From a checkpoint of a small mixture-of-experts model trained on Wikipedia.
Training: a variant of Muon for the experts, 222M tokens, 6760 steps.
Below are experts of layer 6 (counted from 0) of a mixture-of-experts language model. Rows are named router (the router's row for the expert), down (a neuron's output weights, with its number) and show model dimensions 0-255. Each number is 128 + 24 x the weight over its row's rms, rounded and kept within 0 to 255. Numbers have three digits each.
After each expert's rows: a language model's description of what the expert responds to; "comes before" lists some tokens at least twice as common just after its tokens as in all text. This comes from a sample of Wikipedia text that the model never trained on. Tokens count by the router's weight.

# expert 29
router:152148104091166121136137137151122100107145138163109132128149150145153106124160171093140155113139123152127122097143140068109153120124124160153116122151098081119133153062099138150109126154122142111133125106176119165156151125167097117101155132115121093146097137157124102145165075137107112097138133143131116118132110128081121122119090132113121133138082124093150124130128133136113108106107116090188154120116134133156154098131179127083185147154111095128151106115139103102131102126117147159145170111130125081139092122154139089148129107106145102136100159096124142160154138135083063104093146131151121139105131129156136157123163146187171121155101169131125119118119161131130142118099090129122156116112136120148173104136130126135091148168139142134137135160088181144140121115155162
down2:124154115137130168130134150097155069139116135134131112126151142099168140133158168094140123142138150120136083126147131135124154108124119149145113086144107091163153137098128133189104172128110135131130112150155144105142115157117159121096127127161134093116132161121127133138162114157087158114110152093127119149100140135160113113133163134123153134083082120123130155172098114114102139105113138138110173178090177132175129119113177101112146170181091114124078101150110136125132101152109105172131148095131168103115104109121187158135120066123150153135128123096142132121121112123111128136100130151135119107147148145161084112153142165187178115152124159137167144124133116109140151136132164085108112117135124090079144151155129116138119108115143127105103129147107157144113095159128111
down3:130146093159167131101098117148157149156150124114137116131178138089125146151184137114133137098151117109130108146101164123139156155162113132165152172113149143116165186103121110147148080100154128118134112155153137118118099136094093119127117130113092152095107133149130096120098144117102160156178161139140115120121144125148132112143132136090137128132133092118132130126134140150071138146163101169124153113144086151122131086146112111092100142152146094133115115134090111155079174106089132136159112102142173077131138127153093114110089133131159133069127126097146120115097145104080127082075137165111133136095145109105118155131141138139119122154135122120098091145156111094127121118157109103152156100107139172126132084121143092134148122112146095129103148136107095151149169112166129
down4:166154135092085114122135129111107173130139135122140147138153124133147161108138102112119145099173188158138117113120084114134115106142100166125143156138159122115092148130131150097192081107134117128150145120159105108143114132126094126104065196138165125190075139161132120167132117130162107148125131122156102158133139109118116126116179168107105119160130091114166156079151140112133131124097129136131112124143151058138173131130133090110107093128136115086104128110113121104142136129173119154119165123106139148111157151126093130119126116116110157142158135126153122146142166151107136098134131164135156136174102119145134120126163077120078128142136178149128140148146113101151092128115104143153107100182123117141116148098120110085162130140098139132129123153162143135136126101135117
down5:111127126118150172162079157119109128145135120136152090174107130095167142111115127132119087093105123162126119133127133101105158146133095112089107137186050157115128130141134145130160120180138125132123166135136155128158123120139133127126161161163129113156158163134139152096086107123084144126124134142111109127120136157155119124137122145119116114124136141149106188129106113071155099122100171129112115165169123157090163112134140146155169175116140121159098171141086120181059134122104152125171144119102103139122136086137104136149128111107141121150096119161158133118146086128134151104111196089107127172128125112141159136145143167151148168162089127114118121113143183096139106105123132149108138128123131103145132111119159101150134138121127142145122123106133139129164149117112144
down6:128125115131125104122153120150087108140196149128121138075117152161145105091156133114144106103219089122166104115126121165155126136105138130108144135119082110144125111143125122165152098161115146146148144135115175144137150114146150137119142154121125101109114169097133116102120124144122184093126137150135136140099113150152113134098141131107115148081160122137132149120135136118144145161110121103132114145112106119086135126113105121144124136125107130134115103169087185139101097125128154179112162086182109121106148154137147157137153126162098057191129097167137125108125168130123150132130132141086133145156137118156138120111114114114108123156150084128052164116099105087115124093125135104132130138139138113110149081168102111108143143117107154142139118151139095162110108113106139
Description: Sentence-final periods
comes before: "\n", " The", " He", " In", " It", " This"

# expert 35
router:154144119108166096092124140143125105141104109121095147163167143135119162151162151093169169096124155148125081102119104117116152169131130123149155132140132086142122147085104128083092125127139155093135122131175134156133153158127094156112144118115125136103122143159123177102099122110156138119151118156118116091152103125108109106170108152145124136119128142122120111171112137145070147096159131082141188131109164114132158141105162113147178162130127111147171114117103141090103100163114154134137132166114121123132075120170156124168139097128160135116104093086119156139114118123133092166101158124127136106136160098125110163137118150162155105140133155157142155107127161156113114111099122118109156137160143147135145132134105182139120100090094121105139139167105165134122140099170107
down0:158157102199161174132127126140130131131140136151132105111098145076098119150184131129134126131204119145130142134114135089146113122100078146117152120168118130123130078127113110120122141134138125138149092128115121120146130131087129125117174144163158130121165150101131108133116137135158169106147138146095137132131077117138105110172108120138132146158131118143108117094133172163142150096073117113080117118133135118154126125111139161161183122133163089125122116167119129134129121171140187165166150150152096099126116099139116142143117125172127144124081167172133098155175140087131143101118144153110135164071161081142115137131115116118116162082161120142110113108142151121122148148134141118129131166137087104123131142116096129121126112151126181102128139121117124098111152079136121
down1:121108167111104141111133109151147110141089093117127151127129112121164143109116126162129158132113148098132118130138096130167127141129080121093141129115122127147135062152072117144119128177196159119116145136101102103133115074148161160175121096112112117158105146132120094159103099101118113157094171189106132119141092170096145122117113093157143124154129082108119152141144106114126147156136132092125136117103119153151101142169147152111146135131154163130115152120153109161135143159098161121156160091135124188144141116129150185113107136144110102097140127151114162173124160085121122150117056161121094128130143087126113133123094111153150160101129147115123134091154145125089131090149106137118076135116154147133136147134135144118124116119103124134120082134142110151115097141146139
down2:141110165097100102140116128117126120114132080102157096148084178111128117130123120123079161134076137114141121120097121148110132133084163148110110175104205131176083132093128122121141097140124133116169106138165149132115114132139160116102162118125152139129173121150174122120138110159145160140107129134160154119132120087146134180150097137120117120155132152147158140116077122152140152172088098180132104158096104119098142158101131122111121129149124150151112165116121134135107155147172147115112113136124124137136196138173161133121115092141142119148123127164139131117111174157099151133119129135103129106143118133202076098097119113119123111102119156091090125177114120166118140115123115094117124173120093094150133160107113154136138151119138129124100139147124100126145139128109104
down3:164082123155136141139091133124148135142124122128087133136136147125126098126155131127121116079158129104129097137127144124129129118136162131126108106096152102131117116072104108155137154094135198116160140136139091135118118124152083153094157126083111136088135136165150182134091111141157129122154115109119169080156123132132188129144134124119099155121165124110123135145142143113178105126151102121079116133147126119099139104148154132131112141129150141119151124184112115109134157152137167148123112106100118086128161125100108124119156098159123070119090168092116109070151175087084115121101145141126110124133141087130156155117156148118084110146136177086124188104128144131128166138177118111116162132096127128124158118118110136090148143145105121114092134137128157168099147153117116
down4:166156136114144098111109110151093161135176074139130140118153081110122148146112101113113147062151147150114153111145114153101123141127140142156140134073114136153170119119142155137150175131136160116144112097104106136095119117142148121146136121151187154118174178144097107123091163089133119125139121131130135131136143122120120087119079128128092142123149123123083156163120170093109111143147159115147120168116136142096120130101082152115133154118140122104135153199140117101098148144098126114113115161173124116182155126138174163157131111155102147123128126091114139114105153071129144159126106139162125133139138110104125143139156134154147132138081114107120168138108145129117105127099114145157125088108085105150126129127101144095077086076115135140124137092139171126131140150126142
Description: Passive participles, descriptive verbs
comes before: " to", " by", " in", " as", " the", " a"

# expert 4
router:131125111137103092113147115148123098103144116148166147122164120173118093151190159120121146112170142161123107143136147097102142157180152121150171135164134099141176146147116126172102184147106122088111126111148126138117187170127121152097141157138121116136134153179141151101118152116151112119153141149103122118136090131109117097124103117125133136106121114105173113139083148149115133159092166097184146134137078136110108084113161137097123161157084089108124087122127128095117114152135130154155122139106124126132114140119178134162144124115106116127134085116125141158125112107113130136098120082122086102131172104122141141111113149126141139145144134122114167103079129111126160126110128140115151117147152092129145088135078137163110116123132176106131192142100120165096126109161133
down0:099107147164128132118164054111145141148147099151153120146130131131106118119117133096113145134181083146136066128132146094148140078132132156122133144128161119112119155132120083153100115127065094111122158113187158094130138132100093106118099128109135078099138138129130140135184173122118129117129133122155103136118139089096117101114146095108129123148105151129187122101143171116146139116108152130085115117148097111145171122167099123130128141131138141134130119102113178116127151111117112161132109132145095158107131124137096101125134084116145128148127122211146137159116158139148106140109174130152138087167152121167143166134117166084091109132150118152080110125106145122105129148115126124139158143154113143124174181151151097115127124139152142123133163135139104124116090126127100
down1:132106113153135097136115118102107151128121154106144115098133137103106113109111110130136142131111128130150119144155126138155157122161151145089147193120103140110097152115115132150152120067132066131122101147110196125090109156175095114127136164130113165109112153108144129105116111125105169130122106154144153134125117143111107153130158089094139152157149150159159146102110154100143110140136127147117116111132139168093123133127172134155152174157129103104133108094146116165087149124074147190126104111128123131136116134143096153144101116119136102110133148130107148087141111086086146093133116186101144128110110127121157148160127111124153137100135081140133163076119124085131110117146161079119106165141145134090138159117070173126075118106091134119126105095106104118133139103114151
down2:112126104139113142144164114111080158085111110097094128136077144160077126110149171144119155112158147115123145155136103054145104162122102106117146115181140112098132199152137101153107088091143119158120156134127144125145131132154143109165103134150170143103113127095124132123109134134096133144152109132131158123098100114105134145160117114098109162150157154138133127158131108107158119093126134139144104113120103156155152148129120121127134142150118134136094126151177135112160114083114158138111144141103141130143139152106130103134165114109148113143088149137094121118135137171121163116162119105118127169154117137153115138163145091167189113137129099112172150170096091142102158156121130145158109135133072172096116129145105149110105147093146129152161163097101128159150137133119079
down3:142154114112115124128188125078101134153168125114123091104097142153129087151124097152131133129119188082115113100145109115103125141142121124065131147157149138113121147115132109116078163112133118126141137160122131110129132133135128123101111134084146152197119094170140133154154155098135094109117101168148126146202127156104126149130126080129105148119110143134123079149133112141134075095090104157106164139126135132139129101131140121114150087143158094146098100126127098120118125085086109129151108125132093129113104143172112125157132114138143121126114176112113121113149061161122100129133087153100106138138156128115158139102146163124133139148143149134139114155128098131158147118079112104143114135120137140141065087091104166137137147147118104154142136153087133113136104124172163
down4:130144086168146177156124128119131142169139110129129128113138128096093139163122130126095080135135112075129162140153138110180132129143133116102133121132136127169110085155156072115064108132153131104112159192132126174126119132110135151114148134137149135133134168129134133126137126089161075078146103113076120135106121107145151137115152148089125147081122124118159126102161127140137120173157149123090158137091142175149165146110120130112115096094122143144121139114111090104106124066118075153109113138133099086149143104146132099125115140123126092154180106132116119123131129136145132128115103160094145131102147115148114098101128088075112151144152128128116115149165146137088162119111074103131139161131120083103127144132155108131145112106105129151137105177153109118124158130153137
Description: Predicates after subjects
comes before: " the", " a", " his", " to", " in", " by"

# expert 53
router:143141108134146125120161118127108098125119119125099134147177144146151120156156144130155154082108107137137093125090121114128139169157128110157130109124113113148142152087121125148081161115144120092176160147173114154132149164163093164102154148099108119077123142198128164098144134114122147142134141136085121074115096123105118101187113131133142164124151118109153085128113147151117127134143142086145181131134105113119123104120166118123197148122107135123149112139116171105089138181158118147132145176138132123121119097146147130141156085138134144134085106138138176154124139132151139150142126111124105101080143139143168159167145096148157135142126128143153115137125142132105154089114139092093141137141131095131136108129104168166151114134110163092158158152131164142088121128154101
down0:087125129103105140134151124143133120190096117103150117140098110073094102141135137082175117104118140151179165133121146132114115139142113129124105099100089164165136121139110102116140138128134115130127104134081106153119130167136100139140130133144159159138085131151141112106082172116102169066092113126159128138130133081161157107111127165099083136081135112137112104109141132127112140149121138140159126130138145159140133150206127112121100064133104149095118154143169125145101139144115096099079111089131130129119098147128107125147151124118118132129135104130141169095136090117109119162138114132123159125108152132107125169119108086146140135128151103169184129162139099132199141091114115133150124128092096081104093114127121122092105127155116114135152157136155162127126120130124131
down1:127097112115089143142102119157110121095120133109164122096105123165120149136152126139093121092130121146140091138112126142098135112084118121097132140132146113173108159116150133139130097133172147124112126119084116125142180122157136110130112155158182047145111106122135103112139161151113128159078115111103108131131162118164165115078180138099149160107138139126115114112087165128151155104106168140090112132158132158170140138159127106129098106116123086101121121120166161167156137165124113120132170136142127126154140133129126087128161063134101141145131139174153176155107116170122146111093127125145127136151117156156163153188144123160151104100147138091136093158116137119161134135180118149153080170161110117118129119147115128159138110149145108136146138136139146158140130115124123
down2:098113160134122156100140107117133108142165088131138116128119130095137099149114144136103140137094164106114140124135132090169094132121105111109148152168123165169136168091140160095153077149090160110113163161198099123136109127118122139125115135133141105157093102126118097157134141099127137120145140142112161127157140122107122158108118138150147156121109128085181186091091177096105140142111121117081188118090121118108132064082134126140116111140121122123141158113131125130123106157148090114123125158132084148128138164148124122183124170102079149156114113144137149117124133158126128134148107131150155134147141108118131115147102103147172105138119126107131114125143192151142138097145162168130143099131146150114087144111135111125148171157122142169081170099097124127127137136110146
down3:154114149122120181102124169130153103146139126120120161142125109152126161153109128157137108154134098154174125157148110185144104147132165124118170176100124114138153133125144118098130170141092136120120153172156077138111103126109140157119164132127067120139148087149147137117166121154171124133085123107093126131122117125106101147123141090162093132101146172127125117128115153159141158118136123147108125177151133151102114122076180108084146098090137097169113139116114128105172104119144166110106134108124141162113164126125109136108134114142159138119121156118155148108175142097128129132175140119084107137151128138107136095074129108085170121126120126137144128111122126135124113087157168135133131108111099112167155082180133160158091103116106139116177099132132173129130110128146137
down4:107147137119126081149153155155127139143141154151129147132126139108109110103115105113129102108134113126125130135150087100129121124097140145111092147190090152103182115142141098093121126131154134158148109096130138133158147141075098128107108138101129128154135076123113133120123164125143076167134150117110125159155126132129131145133094134143146139141147131154144097139122153137135109093143157112136095143122140165130133099137131152117100051138148135124047117139109137124105136118137129161107140114107103129158113149118152077110123142133109119116121111126097170173156124132155096144118106126148143170144131141141116099114145069125109140164143171149153127114152154129143126144086141128125116100127204118194155067104115107095133149099104122160139124054089126157139081120151152
Description: Verb and noun endings
comes before: " to", " of", " in", " that", " by", " on"

# expert 58
router:119122108143111114105160154149115122079154120174140153111162124159123111136175175124134122096109156146113112122121115093147184102161150107115126141115131086107148149143117175159124126136117154117138175111116118169121156155131108145104131136122149118143129150145127132144134130151121134112146140142113069116128116113107101110138088123127104141078113109087168120174093119152095159136127147113145150123141128137131121101131162130138163146133110123098126104119133162095112113126174179110105138120095127074136083147127146152163155101165162168122146157143099142110118138150116123139096129123132122128147137119141175156129194102167159080144156150177095143142114175125125158155129123133153152154147123085140151127111100146129136163156111173119159161141094208101125134119155147
down0:109172089123128107124133090159158153139143092176131134141083137132093143113110108145166152123105163133101139134157119147148128108132141179149092082109122115167072098176151112164144122177160103122148169159165122150167119175153140174135165124136115149142151116132120147154147158123094112129113162132119140132131142108116128172109100139163108124127112124125109140087130127160108152108175146169100147146122141119166134119166114043094134099117138136172148096157122119149156164134120142103115128144139093150140141148106132121121145122115117109169125157140132114151144126144093143114118115113156122115118140153114158137098110169104111152151164120098124140125167163129131099129142121133096106106142147126087157103094167102153115082158095154170121104123132094109103142099143127
down1:123095129103110146119142130078139145115134142147122126101126154113144150136121155114162135185113137163131099105163135173104130134115157134156102084137155144134133151117104087155138123098140109089164134123114147149138152076082138169133127139185130111129146102124130134134164139150109091135156139076144125129098110125144094137074163094119128126133118113128117125144104099106126129148112134159132124117152071216121094119149139157118160115148090102107117119128087174147112127140156117116160109114144143176102143116139121095111104162136141122116118133146141120160123122167125167139108136143129151115143153149120130128123122106083103118131115124155152117153116167115129135127145140123136055106127102123163115091086142122099176161138111142141138056179127170168160090130145134
down2:126083151093156148109124124141119090143108104145128099099138126108097093116109145151093144130159088128131138090100119133156124138165131062125139147123147080155141134122140172127097118175111141136144167136148180120121108118109127159182139163141166107140149159125088114112112150071143115092122124179152129117090097125118180092098131144122177123117127138133136153113090131131136146184111113135148128091143125112084097139113128126123082142109123125154137186158143112138129128089120131140109158124141187139145134134161135135080074118179131081091149133126098138126158156145157161105133129157140171119119100129117072104167110135118115130094123116156118140135127168136111124106131112105154141124130170120123114160122112188139124156126126112116107110119136106151105128120117145
down3:123104135136148126113122086155102111105119139146144134137171153103152158103141115109140114092185147168092152146116153125161111114131130118135136138136098120160118113183125113106119154126126127045157114116099146153142091115117131143156197085118118089135155116103180132140160138145141072140107134159118136156105109153102139171141128161108105162154151112124123157095116170117118114125134081111130140153112157134096118175162117139108132139145171107091134131130135103084128186155148182140074117124149107148097108129101146109144121118131148141118140135162154108155187120136131116139155147148144100129139161139139103100134107170145095164100103136133132134147098167131131110138146141166125130106112110094161117148140120152125152089126118117141155105147159114103106097099172139
down4:140077110097105126164153101169163158126140104118102126151125113074146112116110094159144118099155136113115137118111146108171131157123127125129116132073101130108148141144161145139114153129122108131150140111108100126102137123116133154105149142149126154091076120099149090163126118115148148089102144149114179136136094077153152097123115144136118098120154138130139121107141114138103083105169130144115106091135116152123125181136133118147105176134106157160129150097150130108155144132144139102107153084162137079108120162116106116138141151120146164161093101144079137135091125147126159115113135095113156147111079124129129188104159113095112096141108125144087117139158157123152113146113127169099141133118080103162125098144097176147132132090144153109115135108129187178136099162103134
Description: Table cell separators
comes before: " ", "\n", " —", " +", " −", " \""

# expert 25
router:155120120123105116098187170159135113098099109151146123103108128138137108135170165127146142120160136184089097094106126118134166096190149112130124133137122114130159180096100170127125164145124147116133161098133112156115160116117097150085122152127135114123085173164104130114097132153150144099152136132118122135135102100081118089113109110114143142100112130099178139110108131147084157116103145093178130085110088137132146104129192065148121125115117127078136121111149127113155114110117139118144157149121107116139113125162140100148123106136138110118092149119097127146110153132099104116110157096164129096145120086175139156117150113129140118130134210122113135099119140125097154124127104116130165168100122106146162136120079160131122133108107142151146124130100167116135110113125118
down1:050144122095121165100118115109103118113165141128108159133136137087127113142091157122098123170135092163182150140133126140128142149112144148118143110132161155152112161069126134089146136158139099190117149153137149144106153165141130139118129147147097117101118124133139144105178141082089136153142115110152150154112162162108102138120143137158146175126142128069091132128128111094124118123165122121125142140142155120138112130129139126113107142139151130084078158151153113092135096100146149110094095140114122137143117122138142113117131090100125146133065136160113138138110129157144153173136136114117155140129118151135141124163115176132161182114138098141156107177090138180130127133137109128138142131132105174121121118165137116134130139121149140137109123067204104134175126120127157
down2:167088116116082145144132109102080100125111112168115140131143108106100130116153151155159130087154087118127156118127109116180121172113124152092135130172119136160127123084126110126150155130140129115090095126133180130169125164164153118106106126096159081132107133095144161108106149146136180110164161118173122110179130137171097133158112116146113121108125140118134139109164098136123119134148145134110107128121080137119124181119143105096116095135137111108145148145117115129131110127166150099139150125102158137118138128093157091106142146166078111110141081151131123127117152119165143136155159134182111143133155106156158090128164151122115135151138107143138123149140119091105118069166158121163141141112131126119158147114092154119102087125131115101140128166073116156152124121153181
down3:171137153136156095112129122136172153108126133134113121133147095116190133128141118121090112128151139117131157111169085103162118127171139094102093115150173145117121107133106091077168111129155111136139130133118175128160118149152136134163128118102129122162154147157089140116136135110134094081091140153125089144100138139106129086094120129130145160104157098154143136147122166134132136158101114121108124139148126126117147155181095112135100087113159118122117119124104136084105112150115101149118132155071084152077112121139112098130095122092123110117086089123160117166125170145167141126106098141149140115146104134146155134138097106142140089124083112150125159102160134165130124111140101130118169124101097048126101138133160173116118106110127165109104155146138142133151120124160161
down4:169132136095172134125136079098180087134134146076122122121187171162150116138086124154141114121151113100115120162132110172146140136127131148118160124134138131133096136095102155136123103137109154115131125115129126119114133152140114104152155155119081107103169117151130098130115136137124116071093099138117097156150101119097158128102114159107103133105116127206118114106144145131144132117131110160112110147121171113186134119138104096116125122156145086132138094127159128163151108161168144153133094129121128164128109129087157172134118089162109086168106175155162099091132139126088104137141139102120132108163142137140124145135120096144148178137118157165126157111123125167154148134123100120113135127140128108140085134102118172130134160142114166123151094087187157119148131133102118
down5:103120159076153123104158168118131097117161119127130148115128122125127103130120146123108190105118158168104098116121107101216146127124153137144097130101146132162140120097129127124123122125163134142123107135131122129181124116137150140131108140100109139155148098092145138173140082110099148118147150125108139125127118141149106096125158127109137125121062147089134114130095147152146102107161140184158130107099161106084173125128124152108125163159124130090119159115153136159136087158106108122103116066141160116092154114142102141126055120137127120156125168135128133157138116115156131118157137131094103092112151119118127133068143134122090140094112115147135088141094135134162104172110131159137093109111116120151149096165166097120122115157098152159099160110157117156120132149141146
Description: Opening brackets and spaces
comes before: "1", "2", "born", "3", "4", "S"

# expert 62
router:160167108106163120111158117175112107126127131141073131165192133135121097124168157116138140149134132129149110124082092125113141182145104153134130095166112109116143141139105137137087163123154138112140126168151097169125123153138101132100132152109096139167133130178128158112125114154166131115150160154124119104137087139106113102132112128104134140109104117125148091126117123148067148139180136107154176115115090139112134126127151111133133189124074121129168124137142122103122133159159168156142126163116132109171124139138151144133145110139133092128125133093138150127130113120134118148134141112125104106096168102134140164125105111169128124131107145150148170111101139146113160117130129079118169139103128053156131088070109177151136122104104103114122142175122124114091130104162106
down0:143113109109130166110101112133112123175153149095136122147098120139119156147125115120093122113088151167127111173139103082115146153114112133099121142162105115158166124147141166147129114103159129123101114100165130123130128116156141134144120099186123106124088106097164143107158144126095114158139100173145160165144130187173137139104156180107145174150100083151147162122109136133135089078110129160114144169131096113135146121143155114107140098144147165144126127126130098157127159130116136154135163136151120076108145139171120135140157142147120122175085075126128156118141095114151119085153150139105080127130126154112149170120139140158093108125153135144146119125131127113123137121162133119128163119088107151144102149138137156140093120138153097120128136128085175073195136133126141
down1:127113130114145140115065136114162121120106095135122119140125135141153188099096126132144119138163083167113128096094142154140119146191102135146093121158152104133107167127133111124143130136124125126104146131125148150139122105138124137135116132137130110151073105182139128109125161126083121151100133127131170113160163103118163092114110147139114155103125171157110134093143122156157132065154085142098124110105130093156135135106106092136116143097139136126113120130137109133144114147167100143140153135156137113111159109140126094140125179061208158081120135127138109124155144126143106158135131119129170141135115151090149113113143109114101087146141178150170133127135077160156113133112149117094150130168127143101145094150175107122127144181123145159100146094138109146156120120147165
down2:128131123079147129125101157148136130101099107147130158149138141122122163107105123109086110129121115165149112141138110106118141177121127133098117141160116133105114120157121149128117105132090151166144148117109096107150134160063123149097139113155121139114137115121086168093075111136125137150117109107128086147044113119139124129132114144125125125133154122141144138125125124114145091123112105094147124157147154076170141056084098155150103119105122117071117156125110152189162111104073168137108123140131153119154156136128157153131144134176129090153104090121163144125144123118133135127103134134131158123104087114137108126108107130129126135124104137104085144143146133136113117187106151122083138137138093073149154098120103126179104155136140116157150130110117096078114073153123143
down3:125134076075128100115109143116116143133112141126135123158125130104157133117133117099120068163123087168088153116117081167130157097150148135122146155077084138160114131139135146148143088092122110092135144127157135096156141136155162113142132170114130139150151153140127130119096145156117053078116120144184176124087101108139170135104142120134150121129160145151114096095138086158162122102116107129152149101161112143129119105091120080128106134137173170126138116164164149131092086127110109142117122110152143108132101127129154126105117087144113133138091131094105095122059104112125099134089104132152137155073137166088161138130138116120133124140133128119126122115148128130135130147114119147105133146121136145143164155126112116081154132094102123121074148117132146090124103098133132
down4:109126139107162105104154100144108109084128131122163144111110132122138119151119098150156143126145158155155141110135140117148177108136132104132154132125116133152128088180140160113146137126191136145152118140124112148112146108126102146084184171148133130133149129112141145135089174096110128143158121107103108179146133148136147166116105111133145147141099100107148117165132168104106091143097121101121128098157129087137144118121135107120155117140132141135077152117126113144096159172064135166157114119161113099132150124128114145152172091140142155132125087102137160105110101101111178117112149145151081169091118070107174126121105170123123090127142117144094102146157181112099105162124170149060128097147131156125126115125134124122107147144089112152144123101115129099125160116130147
Description: Function words in clauses
comes before: " the", " a", " to", " his", " be", " their"

# expert 52
router:147161117123115118095127138131091098116127133162109130145151164148123097121167120120119175120124130104117117109111132160116130145140156151159143124165086097134163176121091126150052170137149165095146171128120153145113143168137104124121165134121130131151129134171131126095150146149126127116140133149123091100164100099109094123145066094118105155138144102127146113162122132154119139124125113073181188112135066089110158114060146129130136142171098133113182097143145135118144125139156170130106113146125120120145095124164151162137146115131133093133120131107117143130146143133147125164088149117138073114092172107141131135139130121146149138127140150142115147136115116088064157138108097104130157136150118120136155107058105134151141130148120121132142139133109141123120136106142080
down1:111109143132099144132129116105117090123108152128107143119159153153108153146156130169128077124140130108129141134100104096102075133121101128095164125140123140147144105104140150111145126093145142121128144176138078153124110122117139174128153116151069139120124111120114123174134126115135106158151133146135132118143135136137121134132094086121136144148130142155154091150149070117125123087120130121141114136119118017114111115096177131096156114135171113112156111132123077135139171194126159135129113161140095177135109117104146140117139143136122124139126138119163105072169121139123100105137159143100058149091102104097128100148132141143166119124107123109123107120110175069117086096122124134110100118159127103118138129141102160099124139095132148116148113123117094079129160134126109
down2:140085150137150145112145106117184119122138097115125140131086120152086168114107112163121157148100107097127159094137128138111132122116123126111098114138130126091173145103125114119137154147127154119146123134137143131117175136138172141168106110142158140132119106125104149127120121126163137173128125128105132101176145111108102093098123088124139149082117140139065121132114161107157079095104131127118106145146153059135104115166073121125114161106119124154116133152150135130123114153109173102133137149085104110168118095126092132104155099180151156106078133108103135082122123130138083126095115146148115114095149142105113175145166100129122125119127127116126130167083185115112179104163140135121121131060130131128133132155124125171089142143161147106093133107152143172151112127133129
down3:153105157073101115103150134127129129096147133139121137126058139154140142135135115119120139107104094172116137122116121119123158130162113140115091143111118139130123149119110143197148149099146173095142110101129141123143112159155147088172146081124128080153084154112148106153116144112088138109117124133121159176136139125153137115142131096160109160124158122139092115101124134105108139072093161133093135145116165086143153111154099095139126110141106125137144124111130196141131115137150140094136112104098146104097083125134109078119139182130124151152067148133136165168160137143107138112135125118149156113115145121131125123147171102123111087108142158128140097147169111139114104096140178101185112113103103126154149149106133119133149119131122141126080105129140140124156084152116180
down4:083159149130133113140156153164119160129107120118103134195110100107116115107144128090117124128092135113150119106114132135123135140131120107115138136074119134122147130148120166094098138122154089165125145181122096096140077137156116102123114119147116130106153119140128136186123129115172126127128111148151132127172117131120124177148121116096120160126144155093133133066095150143174146142129171120114167101134087169098183127155127101132148169120135097148127134153157168069166126127136088110155102111131136114093125154116099112112126167130113131145129117152119151113136176115116160119107159091127084152127121142157129143066139116160124136084132085130110164122126151123139129097148092148107099140157121113114141135109139112111076143134124195129102174141138137144126141107144080
down5:101112107150154144146154126111123133128165118140143108115138123125108105173089151098144162133153131145125126138159167127144141119111151113187103135146130121082126109131168094116132141101125138143103110134136170112125098123148059120131173088105100108095135140102134171143150157159121155144123106141135117150135157139138124131120140166130115150157122153127143135106129152159139101209136118128137147076127139164075121088131065128075141128142110104122130098127096088088114108100076137150163152143151115127135129153126139100146164153065122149167133133138126132114119122124183147113127125120157167100121164170143134152162118144118145103088100108121150134151143150143099137098111096130121094136103149120127146153087188131172127155153155128122127127094146171120128132104119102
Description: Narrative verbs and pronouns
comes before: " to", " in", " of", " that", ".", " by"